Experts of a small language model: 35.5M parameters, a shared expert of 128 neurons.
Below are experts of layer 4 (counted from 0) of a mixture-of-experts language model. Rows are named router (the router's row for the expert), gate (a neuron's input weights, with its number), up (a neuron's input weights, with its number), down (a neuron's output weights, with its number) and show model dimensions 0-255. Each number is 128 + 32 x the weight over its row's rms, rounded and kept within 0 to 255. Numbers have three digits each.
After each expert's rows: a language model's description of what the expert responds to; "mostly gets" lists some tokens that are sent to it at least half of the time. This comes from a sample of Wikipedia text that the model never trained on.

# expert 14
router:085098124152096071161121156168102157143174140136098119168174161117128115153146143058129129000130097106044183174161153125140162176087136110130080195169068216093142126134101119097115079106178164136129103136131098172129140120171176129107105109118163111120151155133220164171171160087112149164126177175199149143098128118102167121149079141134066140088167140115185131106094137127130156107122182161072112146092154126091160146114121180124127158082104144150152128110120127100112099121125112125131106134143103173132112122093117071142176205121110082141137135087127159104113146153145137112163132102074117109168113141091106148144123103102140149155146067181130089125134146095127088122119079070091163085120129136172139071110168139163120135141057110116104089137149181105159141127098142
gate0:086167114129168141155158121094110151124130140131161051123096193116121117134114167151111179128121120119110073127140090077160102113091143104093108141089074116164142105115171134108146204104085063123126104140141114159098140124094108118154127197154140119145101144097120026117149103175169129142108144123099102138183133122099114105111159082125195102098111047045141119130195123166132098111156110113083173101146141112149133124119102110147127105144130130138071170160118121098143161162157124114100121139137150114185086130150089109137150071126079118127089156121088124135136139158149147134146077143121131175099126070179097101111121125124004198126127182139123180151210166105106145152194109110151130107165152170141135097152165052111170049179158106170132141122128140144176143122155063
up0:137147115205041148150104110094149077116105126141126128128113099151159133079170087096118102087139129132121143136135144148106160138129125095168111114152137101085089158084128154105125105199159144119150143134152139078129125145145119173095119164113110119074119136172074175162097169116063113079184143161137129138111088176143140118078162140150041157124132221129075087113095172125080090205134139133128171142125117088179131107163184124134153129118114085123123089043104121163058107121133157183057153147118088109070120142167144147132175113106140132139146113160139146110089104150123137157142108068179118139151143132133193080132151140151217101143138099118151099081124125125189138143112106122132151180108124163061164192149093105069151165088091181127120158128123132178062123145155164
down0:123148121090105146165104119100077042104116138171084091157129130109141105107116136078161134142099121100095143133105148200154145131054163159177099112155101096134121141075104170164156129133146134170140127157124107196109126107120051147132070112183115122045122156132123179116046133118125135101140115150105149108135116151097069123146114126148109158141139140155163101101128179116117139119145090146147180147106154138155160085206156108100174157108131155121149165114132126094140107101144114122096109140074095094097112172157072129108194184115103201238119154130134137078173188153132187143084132078146077082146070116163126175157143108119184152148093119174099129094154144093144143156169076156144120164118130143159179165159091100142106100093116116169142044170092117129151114105090165
It responds to: Prepositions and articles. Function words inside prose, mainly the, of, for, with, by, between, its, often before a noun phrase.
mostly gets: " of", " for", " with", " this", " the", " about"

# expert 21
router:100124144112173159105114153098173131137105123120132098117085093136135083157078118166157127050122183097060154141128120130157144093132140111100150121115094043107090172095124086102114162105098055144141131120062121112126177163087092110124128140062104124047152144090132142174179143164107092193074124118097117136117107110122112139130131085129130100127080107120102155050067172136118113170159152150147121094114126157107114085158178139101098100220128131104086175092129090149122120150101133164102121146168164142082130106094143127039111055099171150155172152090138072133106088137117164098106099129141187206091153090153064124126111122133117101159118108100129149173142153148098142124101101092158126112107148073148192082131165082183095123079158056133096149133133166117130093148114133
gate0:085101105146163126141107129182118123121138163131155154099155143147165131097107146121101159147135084158132171122134122056083116169138163102167096142140066135180162135120147130147137079105112061119169114139133156110159191120108186172133126205144121108099154113113098088156151081085150151206092139100204083208112164097160135114139178157132114086120059105150161083132083174122117090139117096127079103069148115114081097178187107110149152073173071146128165163163092138135113148105203093142143165151080064149122116089124142162111142137130125183126153138187135074112103118110109102159089111169165199156123101066106140100125105188093178131184099079195107135109148098108101132161086088117070130141131139127114096091134142112121183099107092081117130134132105124166089143161127120
up0:135070109133076190171154120146079218123090112121141098112153123161152139139150141071192137097149125159111137121092080098147096108142125161076117090059175151135157110139099137119099135084123146120075169114130115127212116078158185111161128111118137190162086141156133141172171154124126185107117137155136138139172129114121067152156125083147155097144119168017146151139117128097143096117109095138119090106129132143170123122116084168134191124130108105135135089142178167104222150060080154130149107068129172064139163083148151142131074127133164127127125144107122110144095093190143151184086153121150045160141096141158157087119154118086085167113095117104122136135091154171094050142086108104116168142061137096152110101161148096147146108124150153154119110092143094106126186119160176
down0:152215097158127190165164159146132090160135098096105145095153090112110134068116168112148150146090130118098120146185092110165130041119094128087130119080123171143048129104133117132150120098144141167184205194084100186146080177125127109115150156105185080189095148121154110099099169189134147097108123102129151062141130155083094159132175082155115127139104131156130120141102113159162108194065081073149128085130079098072143119152116160176118126180151133104124145170162177140107145100070103146125078111167118115128126115126151107175144090147118168151111098137128110113086081151152122100178099088176129133092058110145144113104105156095131156072131160155139148078152145113151114070078101153136110174179127073087201120117121124158103176098175117167134136115149121146134169111102111
It responds to: Line breaks and headings. Line breaks ending infobox fields, table rows or paragraphs, and == section heading markers, plus name suffixes like European, Filipino.
mostly gets: "\n", "==", " ==", " National", " comm", " art"

# expert 8
router:134127083183114128206063122082206123130144153122091157156173135123118144082149109156104169062106111078141147113149147157121092174102105123169208117161139134092134153156109143145082150205093074094182173088130139150176067164120139142049040131121074138109164112142116148176078128056144100153153106131162086103139147129171152170117143104187127118130177117115087136137159136113088141155144129139136116152104132062118118121183083130095164085114127139116132167118107154071105117080158165142118124105089145108081094108136096095078171143146101109152060123099165174159168126134114110188134109147144158056105127154102117121157157149180083163165131140114110079136130167135173189181138168098125125149121085135101099119069108085145134160151078145153149169098166128148165136152130162
gate0:082101116127013152106148148131147191110091087132141154163072094121159107139125135169103141080087107127125140123068161100152121136131096064144131103118131094148094146062145124144132124104140140147143127142120162120097094136159160119066124129164076176143172141181125117172143061113212103183134166161126090219176196177080109160144148046153110187077172079126086131113133096116146137056115179127084150092110147144141166143141129173142137162100128116146116164115168105128102165192119132134111127112152144151141107164088119150121123135107130136166105145139113120167105098162088075149094121110108084103105098121115118094171159090170100192124103135189174107137172151105102148152143163185146106169106154151096148132114130140095139150161149202096128044075079126127136127090136165
up0:152122089162093098155125093085151128165103059106152123175104130100142128126084140181088127171069103099081085205124122127130112171165142141193127120137114138101124169142121196094118099189119151176096143181131127054122162159116111141100159120088109155129126148079186076079153099149110133133151148080130158133102143160144114138104083172166203156090109115161064174105062132134165105102161109127080170109093167104167217157175142195158142089163116057142169130117139117093092145200089121122116156158150109163105138098162132136112167135104113084131147123096121097119079067083155134094129071114128151148099077149118103079137078140164168144151123137136118124130159170209132100118117129154181181105091075126090145155124120128152137073179130128159165136155144126135099086104116155
down0:103115161115111131128167143128139153107108153100142089187134098169134164104087188103085136113118129097132175110138062089089196117211077121203137098167046110157110147200154114152087098044180153163131139117161139094121095105038096084075141124119116153099101169150155124181108127110157112150132116105148183117160136136078142125152122063179117170090069143162153170121116154107099149141175086120094128106133148121130089141103121090094120112051129111160144186163131118135169132230145146131156104129087172138129113163137138150134102097151152121085141153096112162102104133128146097141126123113126124114097132144129102123105117092120107130170051052176120152129115114077123106149140142120085117140076197140097121132022100124071102137123101136162138081156141095131124163113174143
It responds to: Mid-word common pieces. Middle and ending pieces of ordinary words and common adverbs in prose, such as resp-ect-ively, extrem-ely, -ing, not, only, however.
mostly gets: " not", " part", " includ", " only", " most", " comp"

# expert 0
router:114128133049079102128185127086085089125215136122127140141182196157142156111135204142137118133146120185095116229106167097161114175190031113107158122090104064145093097099144196118128116155104123126137091060181109109160140085105151086130114144099143121080096108069153107106150196090182135145172129131090117151096140111103149094093151108082117114156115167078130081116120168124141095137164141112132082147087138098168126105147134123111182099111151090119180200117143148145104121121121153164119118124120134169118126114146172111106181124102134133153160104094122134182087097119136158183115184054092131143087161128173095139144099175063062118104136136091125118153105124172127088138113126093100122146125133117131161195138099127123143085105094191116164150119181118130095126154149167
gate0:038073097143135210132097135096161135144140131128113076126132154125117143122160181145145134143045116135130182140140126091126136099168079086151132097093143099128133121155124141158101192134184145131116147097126143136225164087135104138098153110243068154115106050183106107109137122179107204144135103110179126164163139119146087119134121190116123128098166109064128108118124144086119156155143104145164123084114133132069105144125156155154210089155118130122164137100139126148122077119141098170107164117078159172063158114121183161108120117145156127113096108094195158139110076159081179163169154106168136103159153132108089156135101069135100120142120138121122100104096119098134147155148097101132158093146084122157126129073137115119129098168118156079134165095102062134140165061053115
up0:124158152149133089081079138107102137136133164085097155138148106105100127094109106150116146123160141157152097045102150137127126164076110159060156172152115209156121091119097159123136063114133101121076079134205153127186074166159117158089130099134090221082180156108106085130099116102099122180127096140137095127152116143141166140045114121091130111166119143105090160065119117110141141057144165115125102138138092112103086079109129198108168153116074132116067152170070091128142132072125149098229147197074096138135111095103071158132139093084116149134075125152118140115121122130103128082153181145179143111130100134145155168143172171139139161146120114131109156155138136165128093166057113091126163083138149088139165165117129168119190116110151093125091125121160153097126128071167131
down0:145109213157132174132112133142125144106082124137116151111195140173163168099132100118088173120056113173055125124113145162119150096149156108096135094209122156133130068138091110119146096113088114156096145103168127138097102131177115124111101162102155183112165150138155117060115142086113136141155147067097165147117154172101097136112106097151135117144171128051106128157093137154117165050140120140111118134130130091179128189126130124126120100085113140081123131146183128115143130068146132088113041125091129212188135105092111145109128144159113128134100121135156137116139168077096107104189144100141123211037085129149169151111103074133079116135086095094070097123110117128116157099101104113149064142122125151180046048126142178169106131097123166107120143069116114188113158127120150
It responds to: Clause-opening pronouns, line breaks. Relative and subject pronouns starting clauses (which, who, It, that) plus line breaks and heading = signs in infobox-like text.
mostly gets: " which", " who", "=", " This", " It", " end"

# expert 1
router:145126206108118172101118100194160150078139106104200149150127130214103120149155071123112068179166155140085164146168160091140147106105128134160089092159168162131072119117139128158094132195090216134185113152178127174143159146110213097134124138067161117154135128133185140133170113120142104139143145122101117166146138100123162169155126123143131135137166138118094164191110102170126135107198084139167137154155093023156090128120124181098114103092150114116127155151107127169108190149132109146177092124144114155202149103145137142089141144096140145078096153107141182115116142175129094105154108119062116090161135169141080113112134149129142115065116183077154095166141149150121199096121162183145123120127124173134118138162113117139101144092179155129131124136173104127176144137056182
gate5:149085147126107156117151139092154139085099098156074130126068162148190154064125137159122144074147158094109138120076129136125151169172109103177148112070161130107170128185156121131131150135117142170062116173122209072181062166129136126081115112159123129133074141131087162181142141080126095153117157140070140120192136178141119167102105081169135115148112126109097092154091087132087139155109178091117164112135165086136189122201109126125198103183114151147087144121134132108080056102117164168163159127131110193128131156121109161147143119106101165071093153121088127094130087167112134120101166089147091153146066132144136114176128095100181090096141138120116164144191088150115139080110099085143184138154114128177111058121129112129192153117180148122072171142149131136167095100065154
up5:162137086122123124122091148185126084122099184102141150133132122088096095123140139108084119092077077138173142142143145130146073089110157120121130136137065087123137105161052140123129132126128081088152140169138080152119117132183126093191166086134116153094161115094112071079102069200121162093180108128140139158092154144119156098142188194127134155095147116149169182118152157140099114084089097077153088141148131129152140105104109105127107153099131103109200089093081131096129200141171050088135153114112166069121062121081140075137084140145181093147116133130169087093117113140153117136098083115117122177109178068099154158104129129135146174133179131108176040105118184099158075150108116177168122145159171059126175199142154146149132116154134123127207125122106149102121116130171127
down5:172144134157110136149122173140142108113211095087095135121103123126102149170111150161089106194109100160119136088122180141142070147109150143069126131120088127135112126114101131135147096110160111020176197145126090153121168128197149210101110141129120136127152101133091100097136216164133139044085159194141116087123098100138178140116129154137098151115104161152114138098111180152121146199122139080134171139137174116094127160131143119112077142107117070081076093102150098154096171119156141074133076110163142115107190128195104126124167106240114136128088146109146137127107108127157155120096140139148138114125122144085198180071120173112131104102188085106139161115155151155131139192161125138131100074136069112167091155113135103146167119137112158127143109131063173089093128168111139
It responds to: Hyphens and opening punctuation. Hyphens joining compound words or place pairs, plus opening brackets, quotes, slashes and list dashes, as in lossy-encoded, (EBRD, "Stoa.
mostly gets: " \"", "/", " (", " $", "(", "["

# expert 31
router:125101060190127167169153155091197127127097121122169171121153152108155171141134093119090077108116113161099082142076154088159058138090166095132140149096090204115133119171156135179097106147152160133153175099159092167106072112190150091108097111103133168065148149178063116108142160070148156117166201109103139151120027130165140181133190146096078104132159152123108192117173099137192127063139180142111074137127133112155129203092110097132110136184104134114158129138128110147127123132136139125144114120144135102129119176175157039149120132125089176137101116133162178164120085160136193147152150111168111145138160135172183154141113130109116118123125145138137117117102133089115072126086148085125120068187099082104166124098079156122151119105148084100143112093162119149161107117101135
gate0:084074118093135087150146160142162140037124144110065091088097108082120125134126147157104135146140119184125159147130137108131128126078127151138215101135129131114145081108131145128115161130078082140104149143101186090110171179161112096165160134136100136093066166146145096161115137145086118096157116144115106124106146100140172113163127177129116174077102077179176135062085150160097161115163132077168132123155142081113142135129095074105168085189136142143094107116101171106073194211110055144148156126119091115108184180140104128107100094160138121125099097128090159112122129069100135118135081124127136133110130121137117052124102138204142203046114177105191102136136168069131095143070121109145107155160141107084099085122171209125155133101125094158103164135137085172138112111126139
up0:108110097122166101112120117105123154140119094155142129106109152127045103095163093144063088176134153130141104139142181114139103127175164148139106151129131118150091082177115122063100151141112151126088180117122106083112197176181151162133151097142148183082160146095032104085128178158133088129139109130170093113079043086118178163126116133135086139103165184080152139070101100091088160077143083128149148096121112088085105113089117065105114115139145132074135075152115154121107145095122088108105126147154125122132140150146136105124096109126120103102099132149110122101130129104083177180156152137121167085094086136206109153129166138134151189134089175170071168070148198140131128132135186180151096145148200129095110125122154173051129153097128172164099135146135102108148097105220110
down0:158071151122161156154179138145123123109110055163085175140111091152133151101160099160150141093084119145107143106142078153137142046142094167131115123119101090161155114109084134092117148064117124106187112101162158110159111159144100131162102074107103124212114149189157124134128117112115085194158115087121118164105129118162091168156094139124118103131131098148118169114092098106163178098097130121152100102127115186071142133165186112185147148181144137136093077154175154089112141148114106161159221111136106128123160086142156145050120109156148135102127133140104105072148137099145169049086081140120108098126180155075143119152072096228136185105128029138144120131075144143136128129151119150067138082136088115104133123205086124107108109109095123179135099087111095166111099132104138
It responds to: Participle endings and digits. Verb and adjective endings such as -ed, -ated, -ical, -ized, as in census-designated, plus digits inside long numbers and coordinates.
mostly gets: " direct", " used", "ized", " original", " Total", " cont"

# expert 20
router:126187174061184064141151131207114085170122102175107141084151100141150157124132141077135180092128151131146060139191145143160171115139114124137156114152117155128111111095093043156062098126159057141133117136056152094100157143113166067178096151094206126099139105118122191121146108130109118052141170133077056127144119099098135133071128141126099162144163087144133096177156115114123177097072093096157154175142130203112110133148110126125116070116124084129094175125136082156084131132128140142175087114137109088147114140122090104160087125108169141197138157158122107116117145117163101116170141101118101128103132171168037108126134177167104161141129161152146031161105105080110120164136145114137161094172140132075074119125134144092143137134144140099136093134147131099143132119181132
gate0:182163124110130120176126167123063110152100103141162156161104138085136157110143146102098074159116110125158099097126093116109154093157147143171094145155153059118128138158157123136122188115165066107095114152128072137183153136146110161224113116105149164128137107159163123121125112119122137108077085118152122164091193128191088145111117139136149143118138158125151103174114123099109126216107116117122120126123114170140121084092170126121106119130134138067147138124103128118172103136203207113134138127168105114130130201114110160131147118099158120108140103127023129107121084134120111125079174068106194202094114116105155090075161207115087172121118105120097075113114142110128143071171101139114146093149087163122158079163127112199087144188203107133165210130077113147074110121137086
up0:141189142106085088053073137159151128122186123123152107124107187104126149152106073207100068117103166125039079136090148202098140164134158057134100165146127139159128141125158097112089130082133092097145168120136117113177103110131141137083094122154155095031116159102119156124141146129136108110098167142111124153124091122118152183114152162152130147071105144161132107150154103146126153143080105105132142125167165095085095164146159110095076069127117073118156142130070122128156134149184111137150095115106100107214052151117128147129093191155078143181103099133166137146153187164137136109169119130133162111144108125097124138146127163146123136147155140108156102139103132080125132186084140092162063120138154144151105171056140127096157124184102093123063077151089103125199192096171126
down0:112184087102143086111158199143099152132057126162147197096144083131178138151153116105078119176146089096137125133170155150146121128157060134095088169099153152089101100136097117164114105169094134120106061118104088122129171152125177150168172108126182118135180081124114124099101133101137121149140148104092095100124144093087131129157088166152121103180161116139043121181096127109093143118111118165186091147095092152117113074089136131181089111139140105150077142144100154132141142121110127135151070171087110126137211126171104093196137132155154048106143144132076113134148080154148121101144128090172156190113138069117168121175060132120089106159086140107127062070164083127157164162099151187127116136140104153119152112179064148110169162142096111138158130129077097125071149094182097
It responds to: Punctuation and conjunctions. Commas, colons, semicolons, closing brackets and and or but between list items, places and dates, such as London, Paris or Founded: 1926.
mostly gets: ",", "),", "\",", " including", " and", "′"

# expert 25
router:130040108092140118165168102088108168174133120126132091129172090104141107159174174118179104155078133112142102121116148159098157153100084115117061134161108019129105154145133149131134097151146141160110168123135124080101162079156089175106102137114083151148129044165106079116121179140185149181059153119089111165104197121116113165203150140055210118142121134067127132121145108068158164090118119162121167083133118133140125123086117121140151096120132083143219115115107063098101167171158175152088130128117076144136130122110191133175128114133147099094130128112091128123064074108107095174129160086137112132198065125139147109144137119127179092161119143141135139161116121126104167134099174153090089156084144103110126133134153127159166166145199143115116117138171101160171130122101101
gate0:151092120159192070106044156134116085145090163113100146067089139169107166125168201142176146093126119069098095131111148121147158078190133114103155157121134087076112131105181127134133176166199162150142200110140104162087086127118129089136110190083110112155152134129107104111151122136119122059052169151137159141179118182094079099113108108089132105089132117064159122103159109134093161135089173128163141139159152169152152133120125129116141100119161162117117121139099101154069165141132119110133135148146206128145135124077168161107121141201109130154186211154130154112131127139124112068042149149180142121118119138138129154116134093138111122098160127096160132085185144155160127136172086105120151075163173153129146079125126101141172149204133145153098127083064099083095071115145108
up0:125074124144073135144128095118116140108173119089137073127116179160161079160115112159156183160143156193130137111066104083213055120165160155114111161132116117131173135107061083193082129103076124113176104120128143085162096106161183171163140137153154077107166128110117171152148187104144136109110113151199164103162171071136107078120135072099081102093084128144088125142129099140128175110141145104139195107152079160089107127129173139108127122148151060095154128094146162169126081094142126092166098151115121139122121101148163052164141139150099120158124064157107197105185130107088143179097126116186145168132145118092135156096162081092103124093086155137105142111179125184085060168142162154175132128127131129142144152123115094151077113163099150098117117078116074139128182127098135
down0:118198153160117142101127142071122124139149090090205104160097104091126123162068158161096098116093132202164148140120098103090094132142096100138147119142106121131161123126149172107119146164151139125073133081145110172099097140136090177097086113138103068092127145113148134155165117096154161207127097034129122175166115133096122132165135162182115115195127139139077124142135114137155114061186144093138141171104137138124091125113090151094105141162150116190100154142104103095141152140170072114110108123153044074152146081191088131092106166117115146126146125150088122120108111197155114155126168111119113133151052062125104079179185143108149089127089099130036147094131109096116093085138128105154144168101086135129185189095131070106158115154157153120132140108141078118081185125064133
It responds to: Second syllable pieces. Early inner pieces of common words, such as -ast, -if, -im, -ther, as in southeast, semifinal, similar, plus km, pop, and density superscripts.
mostly gets: " km", " n", " cap", " pop", " fl", " sm"

# expert 12
router:106131155088149139055118091167121156142155148155093117171120078100196134102115107180107174088093171120143191107131098108157118097133090102157115185168197132141176142096166144134042163118069106122182093142173114140129167141101069153135123110148184125139119176077187149106051106170100099074151149121162149129080127090125123061137096114121167137101121154193119099185108162134104138123177076108119113138167084135121116095123163178138130166037122101109101094153083112113146123120093147135137110117150153089104126117111100135160119144118076161169102150090139098102090103108135173066128123115156139209090131177084095140096152088156149134141096064134183150132152133127134120115096139210136113132159104088153154136141085093084142087162098078107114145118129187160101084094163143
gate0:110153105100174181106039136140213089149077084122158130139068153117102170136113131090106164118104129150068113080110148154134112107118093132111156080163118112121093147150069194074144082107136095160073179099085113117119076133127106122118113133118139109148185091115130124173142089135092155136120122157112104143142074166152088096120115118084154115115072075164098069127136142136143150085105126078106115080160133142101123111107132136173145083146147168172102171134115141156102112115137052141164115111123162156167136205146151184111152133196109216108152148138175146160214116183123169129157128096146147119133077106068094152129133099113181139165084167128081103083137109122147155118116126177147171088170148148111104132166195121165157157175153176138077111110151134104171191105110131
up0:163107170164112132137128137127208147127176144099155116109137068098193129089112134162101109122071149125077152132099120157122118141168110184123082116155169104110110121134147121162155151197095231129189109183180142139154085142163086135171138129110121144213140193089128125099105085119114159095163125183059096132077091128149176129161156096135123147135083093118156202159150142112085155136060112101162141112141133114091133155143105122074099123128071153115121084083098153100202130173119116073124112160161141059124128141139074154154074117154143150152108113147157092124086122125149043150147139161120144112107103159143108065122204152119110084140095098098166111111112122062099148171117116148110160161131165117149127122135079152117101114184146127052163141108159172132156083127139112
down0:119145132179154183138132082087089124094114095178135120166109104106096123101101077113134110100102099123090075126137169152090120152115121088157067104101114083162076097153128117156114196141144115115132109103156147143162148093174132102172130159136143145163105089071140123119104074085093137174137124133110129079142114185100132156138066157120125156129140126142171187146112098132114105150100141180132133132091147082056093170119126113114128085146165159114085141131160137101108146153135069159121202140138132158114151059122116140124136131144145086172139172117123140226124089129183129126139107150139183141081117020109201195118053067137096073178107080132115065113150097129125062139106139153091112137093138127071103134203147096097121168123140157210124116176107087129147136144091100
It responds to: Table pipe separators. Column-separator pipes in Wikipedia tables, especially header rows like Player | Team, plus the article the and semicolons.
mostly gets: " |", " the", "The", "→", " The", ";"

# expert 13
router:125096097124119088085059090203111150153150123205110136141134143183159151092099114122143098132132141155081107127147145131055139100128206149159115107129138113152132112118106154117185160139173141134053127153170156087074144150087168185127146154110064124180150115053147097150145171182089164097114135112079135146150131120077095156160112156140117108139107167129090143129105099117108120129118165135162116211125130091092116123103136072166136103064165166126101149082131137094150099159097087150104111121093129109143119062135118172071095109192139121134119136153116099083137160067148223111110146087128088122049140046122131085142122101146111182179117155075108154156140144095140134136179168154120112110148139133059141056166106123094127151175100158168159119130152143126164132127066097
gate0:094161118126152151113128167139103139039133104123067110139202095118122146155142148178112136127132137100168108156117136177092098119154143076106204097116165125155081054076065147082125126131133134112124106165134067125189100165110105152129059112152122131123187153122123123144086161109177107210131103139098127100121123160148094132060122183130089127122107110121122077145084124075158139199141153167127089156084160117106150135086146135080144171133140119068189072095117133111117131117090111103111123032105147134115107133171084156144157102088162088126087086156115102139187188098099127148106139135131161059109071120143157172141174155138130131138158143111144159147128122133127143123123150089129088203119099090154093126158094104075139183177154096124097089113143135096185075202112157
up0:181120135139126145125162139108107164175107116078107185132112151128132068106142175146082096142071147142122112151118144116096059099154166043175063105150133136163100103110159156120137082132170111113110150090074092125157139113146143152113129095110103181181175133109135093092105108128106150127130080097119092139127123142112064098092119175134131140099139145188132138115123114144198129236114094201121085118097132121166148144108151121143123134149100118082097110103199125158099109116131149176170112173190148156216128156130124146060096110110086136093145136123120163064103123108144143071148191118067172168173065129125135100084105151133145202119179109113139144171111132175149131201110119121098139106179097169092123112183151153170135112174178087141120124145063111135138137114084163
down0:158100065131145115184098179070101149150063147101143091144119183101115091148100101128142129147116115179128131132106140092119107111158157089108171113182100144113116101200141130077099169130137115108058144156134103165139144143177081128198174103131073190124172138146101170102148140063126086183145170118156153104182112110115140121145158141072135127177106114133127151160122141110139134105075090149151157088108130108088112160125124105081149166156170153148103073112099134138159095130134182121135198146112098139123115129170167094164118135102127106109156155141187055107073059129054127159172169084132070170141135092162101185086126131091128134079126081120137087127141120105187108166147163114096133180088069151130118115175151074121169106163127097158186081117141141150099090080182175
It responds to: Space before numbers. Bare space tokens before numbers in year ranges, tables and infobox values, as in "from 1987 to 1990" and "Length: 39:08".
mostly gets: " =", " first", " ", "–", " rel", " second"

# expert 27
router:121191132128160111155102100091130189140102138136163189195092139178093148092130163170113151168071128176111134146133133161169122171142179083176174142145137099178050149114142138095173158094158106149159150177112107093167065160149171094161124108123076154158131130138099098076099087108148147204124085169132171084161086113136093125029115090127135159115142151065112161162131116166182128148126089115122120089167123157146115106093113159121088155136152120121109122104146190095174174139134165187154116142132176115142157106166129110117106166123089163146111144110193109145123092179122157120145154140219195152127163100157192107148125084125140122188114114145167150154115069104132120141135112165149143102133167150115139184144121117180130089141139130123106089116046114140109051096144107
gate0:158119109110130090132156129158122166138108112150106097148099076124122113144135132157084116161128055122126108155145131162123158115133045174144137143102144098177135145118114074191174147130114038178181198114162109139071128143108110164088067092078139067111128099130156063153080122063125132192193185121199121118097091092123152078076137107136125080137140104147113136121115102073125204132147111106159130094060114183122120128141161203109171092125070116130160102108091130096122136195102133111120102104142182127146101099185079108137134094081129097109133155154090144182163104140115131129151150132130167145168152104143111196088121159072110152117088068148156153128106113106120154099139099083133100180142112145121140155113158088137166101141149081072154188097153131136072111184105129
up0:123198124113095099124169138108070110134113192106138076173150148099113091158132132142166151145132117194154113165136083120068093076099124146121123105141115057120140133104090067148130084063176137159164092132152181137143149129116157158117167190098047095138166080173114131113128073130109167121093145135083137181079142136122172127133084201116149132141133185092145169184160100129167103072127065183132198084128147079134109133188106109148101074156149123176099153155134193181130131127126105181132139115092102174079099123075108148108144137146135132114131133155102133092084156162159100133127117120126141107091133098139156095097127150087126133117151088126079164125143049091150120202134125113135163103172141163157073150126163106157139065053117174110117091138105123150086102105112177
down0:141136089212106136142100089155092169124180155117130114145115174136094072126069155137135118090122134112112179124124169091113164164091124158152113099097199125113083148152124116144116110119182178080122106150074170150083148154173148125130086127135144130190133177144133189126087160154030120083139109122125140090170133171221123131191159127179112148138117131105142058128141163067069166179072135174132185136127131071102106114165060132134123138163166123109142089164112143171156109127143132147120076151084129134161136119144084098115189207112129124172124089160136108141153123159098100137080139111111163160131139098119194070146124090117135075084076144168129138142175088104153104137125101171106119091149167154142073103114139071148154116166139114113088088061157136119174102125137143
It responds to: Topic noun stems. Word-start stems completed by suffixes, like stud, film, album, mov, sing, club, and pieces such as am in stamens.
mostly gets: " stud", " film", " album", " mov", " me", " class"

# expert 15
router:122180113131097138100144091124150154128106123188181128158106137098165169153128128096092073084158138172173126176156074138119126112105123154164076131126104077151180220162098146085092110102093118060132107073153157118192165125169100138109140163193105140116087100193073127133123125113085102146129115078127098122107142116120077161149138177131138124166132092187046135143163160071112121134084138127120085111102123123060137125180169115120170184128129183159163105138160134108160124085126121140143128140111143120069071206082134160131166128140113087163101120144118142132134100158143215084069168082176081145125133116141189146171137130125128143127114134131179125119099108119089085208083179087113139127078128082143123135096091096109132136104168117126128168165050108119093099127132091
gate0:093092089183107180116134171163115120097161161170098144111156155159118152106110163118117172141149080107034105111117112079122158106110159174137071072108147107149045144074125103091152122151115144095128161134151126121138143125153166102099121118162131137064095146041089076114175138139116093141142159087062087112203115123107089156158135142131126068148144156110128117122054129197133084093108117147183105105126082125118092178143157153105150063193111064163087186112140167160100130134104121146116130168059124144152106078139114163134119124066147116093112139128178126120145119100126139196138082190124179118091082071145118202155115150097114111107090091136102154098138079168106127174114138132118136087117112112092107129123114185172138161111177195172134128138107153103105130144086128
up0:162126127152140112096144114070136131099144077128097195104103110099121047200132199134119119159092130109057161140097138179158102181127151111094098153101048146150196123113096091160097095113140104157158179129143154102128118102093104152152102092109180120122176160095113091136119180092136130105144140159154167140136116099099135131118065121123110067134039173135170117136159137115153138144170142148130181195095091120153088146138103147139130150107164097093090129131107090120086122129173126142124165101138162073112147159159161053168136084178111208105144129150107221122081122071161132119099152112129148093153134122133119128117045144142140194099134143114150121136117087078140157118136121101159109116189134079093155094126118137129073098196124069140167108179153121130121145060168166
down0:073086141115126118119070120043129116162159113092098152125131147105116102170155142041067193123117148108177127151125135155145159121147127179125097119113131158144156155143196155105153144141089107141091188122099138106168135099162094182122178188160136159173149159140157109104142169112107136098076136161169112100093152096074176068075099155105156085121151138151130118184222141135105103151115079070099169121110136171132137093143138116164158155153134129121193198160156088058124093121137070112167101136105130188172196129121120133122128162144112098170124113116087117159134064172126155149118151136140156149125147150135163141097168100109116056139129137134150064114090155164115082122175112113156073139122167103109102097117102136198120079162057149077106155139136095109076143162106132
It responds to: Table numbers and months. Pipes and digits between numeric cells in statistics and election tables, and month names in dates like 12 November.
mostly gets: " July", " December", " September", " June", " January", " November"